From a checkpoint of a small mixture-of-experts model trained on Wikipedia.
Size: width 160, 33.4M parameters.
Below are experts of layer 2 (counted from 0) of a mixture-of-experts language model. Rows are named router (the router's row for the expert), gate (a neuron's input weights, with its number), up (a neuron's input weights, with its number), down (a neuron's output weights, with its number) and show model dimensions 0-159. Each number is 500 + 50 x the weight over its row's rms, rounded and kept within 0 to 999. Numbers have three digits each.
Before each expert's rows: a language model's description of what the expert responds to. This comes from a sample of Wikipedia text that the model never trained on.

# expert 8
Kinship and biography words like born, married, father, daughter, children, plus "of" after names or relations and colons after "Born".
router:454514468523506533423559594438509531416481569455527584498504474499393517449561571481508395469477489550501480524602541445475504525414499573494497477538494505485487450583500470509495534554572389565491502498512474573455471509572505576552550355454504481477534495561551517473456469485571458469501571546495460466545602634535508427536503457439488508474505487499427593494418549430561440552603480470429459504487524542520616585515467495492534512505535570468434540500486430576534477457566558
gate0:512522449432479483508557354489534530544494488494387513517477491523429560479546475496488453572518579498481504534529444523526486598446524471431447530434407540518517453474520487462480516370474560456500600537563481511528549475418504452495496525422504567442506527528523558523505458462431383527455512398469479413411481479509422503505552433517494595507547530406529522487427538598440474493503487581514450485477490476409540552550556479514355472537435501479459504532546421525402425526550450
up0:482496526526583408483566530492550495526483499560534624572445557392540516562433463447427481493481566410603552579439560450521519515518515430562540481442556504524511464509538493453490455515546520524582523491530484547513466381450636445445465544414510495523549507529491419556457453514513601445492513397481467494453439469554577479571499525437553514461520538531510487498379494486542593590494551466466493506527445535465476520359493510550507542442440544481559487443453467518557545499532461
down0:480494523485590461579462491473481517585479511486400583510561499512504420501576449484485459532480449420462515476457617528612509592466602407501527509452497541513542585494462432450499481498414484599539554461418452516408435509509497479501505472547470593651404497493453506550496520487428570478501569514521527558462516530521488490490537516508471447490495533558527541506441532479373480501548393539438491515520411497517470487486557514549389459534523516577495622495484430501584524522460533
gate1:447481504470460510479501464570357470504461522400428534559527558396529565523522577443553500551628618534423522467425512578502500536465510508397539503522477487544423476482468455508517484415472437505512462454523480435467534470480514529545427448474461436470421421471382549380524467542481441548467539404502554515516512440531494602530493439539453548430494559481486475411548547437546453451509439478494528488549511437404437528534537518528543482566438447551486571478482551509477449526538494
up1:514547513446496544506578497433503492511551522517466456444571533456516544428494570546488331544493540467411505423471466578503493450522442495508461536541486515448467546468500452469572448483435474528410575471446615438522532550503466514519472462568414426506386509379501431547527486534467394570468536488489523517500455516528457490471505553559429481541559462419557554406495506548482527483537390572416535464442410410466453423463547495577504482484550500522466422524507552414469487511528463
down1:467464551559514551534623506477430391466559474491599508538526546452474469493539572547523501480528497488503491518537456605555429400563474577501505591584530372458506480503506503503521433443527538552401419489490522454537546468523559505499560503516474421416464492515503457489550498457624471513461478483519569514514490468481674481513503551486516498481401561472477461503456445555571529506397557529514462520559572375551452516495512507570510482520479446456532501459401537433446434515459473
gate2:548517533484530530449468534488503553570488575530516582535526496503489406502469476381458473517465539510563414488561435595409462526483562436406404528399489466531574489545413519541496593478481548490447533439545511417531519491478531533545450454553472577496464460429475520544576468501447415504499590503434439479565587471502445494575542512463521541490527556483541493358560590538547462554502453526517460567475432538529563599523477470487642493528569432460527506459523516528480522490562459
up2:554497538553406565565473474577416598439402469583474506520490508501452463573459486546442448491442500415592444511441423467476516503582590441549474454475561523572440454472503493499465420471567530445405532503490503521592569442507539509524556568458512448536554539499451441515552470523499419523508513567565362478554548446529494476481473550519499609518577453413470521493538518589508457510471520501545618377482571519578420454515472518519519443536474508484491483430473480485457467506538520
down2:507488429355487520535526394533508454433537498487490544532464561552409521568472500572465580584525444473507417433502543529472551466476449507482480489471483485499427508553523490546568481506517470505433494447504416495620512514506460523421561493491498501526470414565521476463564382531502558567507587509499511587524535460462579458407493408476577494569529534438520547617475531524449549469493574393509474634454496507543560514527554505563456466581496487540559536501533448515382533483461540
gate3:556460473493525449465418476525529566538515550491449561526518514470470377391562540509469495552465552536534544424512529444483439542488523518463561494523494487552556532526478516494543495430479473479374539474405455515484463568484451458465491431598366526469442469538446508504542505533474441545544537511500536485592534526490471559467604512558532484517450460518511589469522485434464513338538456444450471494504430448484611547507494517401574515609557471521459469552511584483404504476577398
up3:494418487485488525492501546500520566472488521516519544465630464461440476506462543557521526469498535456556448467427543550501523384471523421394435450577480448587489495464523530410517525601455612546516527501493614434505498453527440631432507607540550493564430521562550481577527499485469565489543480411447442490577557497546459471495514513472534477551484542421522459491431497396493604493572497460460522517399514507561508506553495543540473477487526526495483466529538537476550583585381502
down3:524550489480500528480522563471617527434535510533453474477488541517524470504437556464499471491563588417464473456495560483561508478429488531484502487552465508496350462475419616488538472435550533411509497441550455544432460509484530514585479513536516518616473467449418490615501440452468504511535506449420509520444447606506493565571535493542518522481456445535540490413515424526440458453460463501437538438481539490415561593422405582541529464594531539564510446469455581530575467430452451

# expert 63
Digits, percent signs and capital-letter codes in tables and results (seeds like [4], Votes, %), plus able in disabled.
router:428492552513550501440547503557500514492479534398512503529463537498478538436555566534467415551499579499468436555481506513513501477371541533516515533558474506396433442535418498575535549531527378531493444500560541582514494475592527484545561504526475388471574495564499563457565462484476444468386560555535459535527593571451564475561544496484481479412569556585449508502434551446536498616438491442460475505527527547455481528549467491492604479507542529376444537511453472502460427430545510
gate0:541496458478478418591417557530547471462631546426569585428445453431502462470561455465587559485457482480507454511484409508506469516531471489520431576522470458520537550584570493569550570524488530472543442466452503480477451481449500496434500512459449539507458461476471573517495490485465591497529474440368505533526525396475460523527508510514488613538570508517510526519486482565484489464513517413509462505441450460437616531525508619438493571436539360522619452472486403519484537495571500
up0:459476535493539527392450572394512451499369464463485423480508500523453429528463546505448502545496542519563468422477520516591459517512506526453565537421562447511524422445425478499462402498542477622455524508473426410581550437549568547582570500486523481452527543616539463464568494519504472553477488594577412424502472523533539454573504578604449452463445499553546430488529482485458497529500540524483511464552484573549478497470538591431517452525384558459459433453517467498495503518494464
down0:552593560472574499469449493499552497508491464527542429507483542522450610428438543541517458462486522399469441448507605504537561473542520496459505495467478546457474436425497490572554517594480531547517473584424376531542557465386409513611463474519463584493545441505523502434518420501476505523485477584471525574498548519518499525580568612483490407515541432551470524467549567531487558555523465517515554521582466557520520447582501584533514440502456540543411441472460441601540505510565471
gate1:460407490444376532521554517578513510454552516476537453525494518448556524515514531414590498487499502480497519454575517545501504461509417449503500590542431513466436488482412457569574565485462473446519446546535456549464417545564559602514457547521488426543487436408574501463427367415414514426471453369526431538465427503537530464576518449514516416511451535381564515553522474504552481519512541507540529527466553472497421482555488539557519572516488438465479584526518500489532553495440576
up1:499476477479487513504514432453537530498461492428482511518496500503555523448518514547542497438485487501469457524544572509578546439538499441582517497540493482522495514506423522581529550341539498392550458453450471470513486510486523647499473478576524455459469488398520479501484459468494468483409545460572538594459415512515555511595416494552421443445475529454495603494588397508522458526581455503512593559473498564549528561528497474550564465435528347504499636505600530508476496469463560
down1:436514489526518406536515473465572489563494514537458542468500516596569488525410442512583526554500471496511563443397520552494492513576509483453606587574520566472543489486431481564520519494423497517533453514514463495415545489509570531520542458614485536453607608477492460538463549402512555445524534582494548532506429495515567527451455577439557469467566517558571390457524478442570481580461559441538516554518593461506473574525597497458514487480458563590530528480505503445501622519489548
gate2:414551488483516581527490445427536495421472538514528412476520464536566467430517450540509595529464588482477518551554418449548496502575483560453474488495621418538501514489500444516474519479459459451482450466509462570401572534537397605574422541461477376532517514448601502440526431517579475477509523495595531486408524445474506488471450586514468450420509427547460573572508454449495515475428499514532538406479522470581617447515486457469566483538530486456488491499447453558563455535540478
up2:514517552453419461516489553562440457474551449509463440514536462555562379549517427483475458491482446559539487466529556524510535465389501533432590481416517538450594487464512514573608538422456510545515508450459449511490520400468577479517553400484496520505494493566474548512508523556527503427526484477482396491627518480547552457477522436465504521480463484494517402513586507473482526437469522528515385634513524521422482494573580556462380489583528479548522506433499532461410520400515530
down2:469512461502482538546448516510469563508426546435480502434450509507483556581463393448520492491589517477501527541362417492517550573518486518450515517522478480489464440444466573555511487455500481406480567362508431432407500509473514387427530493469483470500557483479487502473561481594466540492555520490504562393473445469568512487434464490557505512498451503530414472467482495435512393423445502518481545483443440470525566480516524394567519583646551415507467550502478440516533472546404591
gate3:497495507503512407566444369494435505500483513466458532510452531493515508396561540426495539431528582515412502603461496475581462482457517436483538485440506489571505433473534484536504421406502444500490519364410534503462570515446508547476487433421505490544500411562430524501526448551501502545487535456433563450471442439456530562431561442437523524500538500550443554496519461495418489532462590464541502585533515444480463490444628484451510446510565538550491537340544509486539491433501415
up3:467513523483514383530454444552447438608375641467549556547453595529462497593469549514523508466554554515536450562479452442534483470554461468468516404583412503490446503508471560607549520508463403542535528534528553530518486473470484522520496464445543458538460442609445466535505500470483474534414450524482484586475441544429579624474493490526511419508521521554501467554528443441507525483516527483620453425579480485441469533486594444533458489484524558571505512447526509455494412491479549
down3:428488524459540434413509483509546533508505458610499579582529552404569536469461534507473504533539500486452462418539473507479425521568459536472537477572503454519620550508575571401549437495453506469493537519517543518609507592520530544436559519469496517521479403512416533474530548393471482538502523399471490446578547425469655473520517479483487508568480517435533473593490460487422449568475509508529500557436453541521527490485571497563484502498492496594530483474577550496542389374522497

# expert 22
The word of after institution or title nouns (commissioner of, Canadiens of), plus commas, colons and parentheses in infobox fields and citations.
router:487488535506437494458480517525487506503460432397513481539539433499467479452542535583480494420395560482467479492595498466468508467380567551445487520521503524467589427621490489612537505514524456539516425497506405546413448563545475527486527472388509471525520498578581500449581542522562424479522566612527486480527593617501460475572535543518494491494584492471402486443472549490551459542443500505437491552429595568463486550562458513531543474510540482466443561464519484615523446452479547
gate0:431527527474581560406448529397501501486503503490597496422431545511425433459515498459485490607457590501491480501480473461517473542491558504500487474467477549422520454524471511405516442485584387569478451490466462562482546526555527450531487557509481505494456479446498520470537456517552438621479437614472428478416592517532515477441517605387476496401478548519417536532492474554521479511468456509522478448449498466595441527541545410452543513541508444513470501490473449429565564537654472
up0:536472515521534555471574458472476560546465576512489616533572526539515393512525427506410509504488505503505539572452587574588529468500526468546446545529549439470427475474458478451426548554501526488559580468473575500481518549509535566558491455470529367487526470482581475482428450515474516428525511409476567531539582508609619463501505498497528529477517480327520567516474494394444543529499579456524463479553531527531534490479420497479565559492518562398558542551457526455449543422469492
down0:454523500444498542539553516536559462518541562467478525424429578585447505576479418502491585458480424529492486481524508530509502472529624402515490475495500457491481516472527482457484531450470409564519467456449633592431497538492478574468498439528484563402517518494507598485407499497561494482578494417520399496580482525656558480441513634565556528488555419455479497512464455509508436512438483455426459519554494570435455470433547491537531557539530484414433513506498493530400484488471475
gate1:481447482449485477417445441475457544535425499401490448513614495495490406477512487506460536420489570518508506499479597484491533452498496523456519518550525487453488458572459458553566493515513527540426523481496549596454446461393461471463531537463496505507485517539578519476492713419487514532463527476526471555552544592524458480499581532483451468576527530501443410497630456521511561408561467430483496550464504438390509512504431511593516542486460454542412454438486493564559406511500442
up1:443482527452481543469521466482471598520427408463419448536620431547370498452547428517490517438463455529449497451524545506482521515480520551487435488453546482528448508588536490494440522432459508550571526525457469530444498521594528441407489544466542510557465476445496438422450501491518607394536540511555515488462525594590500439491506475605578418572527497364456565446554489565480535456562533587508475501496532433460501528537437542558519509499572528511471441475455456612516472547443515
down1:532469538405529466549425534494490426529522573445472543487544439503534503535565446433499510518489516467519467455402466506431524531621538465562544514540415537498532516506624563399563530556497595561466560461523562539534520445567530385467495501466546437430467490543519541473458564484494470524551526490446395520552544496497501483569466547402429465538563422439460516518430568528503431510453478496521536497527516590506446528495550517628393569493579514576513531508514622443488447523543514
gate2:482565422503521464483441456475563464491469598466503465607499493534517630472588526455479472516595499489492517484491468486501570486484535564452448439540426475430500537539501531538567515488519523437525403522546451519469415402491426500506522440506468471443470476540609508543503545537507450538468430379485570555540454459437459497503523407408451497472482474637434473666559557438563508496595416494521471457497463531485610463573498515463516600522477533497532510557510476489510527482505474
up2:530453413504513421461486508425591436581499477543469522641575508487452484441502470561491549588507506479510539481546416485426553465515525542472451535445469513473602520459512558558442520533528513451450476511594461439566406460474551456412417451463541494483490469553483439515509566494573413509527489524494536519512540434437544531495523426489557515550423471448526448626526398533539551562569408454452533494463508454481582510491480584458448531493413497507551555487507523536526517482398374
down2:417489489480502486467549464497512511449541509549509549510522515554511549433510547517561495564485549509400505520597488535481369491523420444508443524578492431496558527433522566466526515455579409539518551594406606386514553519580546422458482449452490472559515408528418539500535482444555510528487457507517498548472523502480530531463474586550536537496479552455489528424460428506431601468496543500445439448577449479500471504467629456502606517437527554445482595396450477485421432491502461
gate3:530507461470525437504401493475480533537487551540484527571600533533460491394495504599557432596493597515471522551451422561455629425510477576531535481484511473493613524480516525441553484563505552487511454516512487471436435387528560549461538441460543594523543489499618564448564468535555490498487518501526535503550529549532495488520546487430480563562521591425492507572408488463516522520436522482477453475462453502523578572509484425443444513513318539450488498580475503491485511495438431
up3:503416490494508481538563419441616576473355580567495428444485503536451485503531589449453538499532471552421418588518581585551579426444498435525463570440576575509483407457444440477462478513580421449462452522459495520551519398461473443465517495569488527469441487456503471497533533524430545541524587512535426513628541552533478485425519483434442507349594476511433542479464510429478465491577481492449520501479493504437497496533490515534553501548484504518495447515488514507471458521515497
down3:495545537500454436596473498493522546519436386444478510503438570575497513566460415509481450405507507455436455490530511500492498508459504594428535558419583518483512460427480406616550537444510461498560521499509493550467548537458562495516438524449502558522501529552456441392563451456508488465486508414619444480457503514558524542542544494608441559597594543493397527442555487424537429456527558478382496526587543519400507509490536546514521596532512496456449468503482529470449523525484555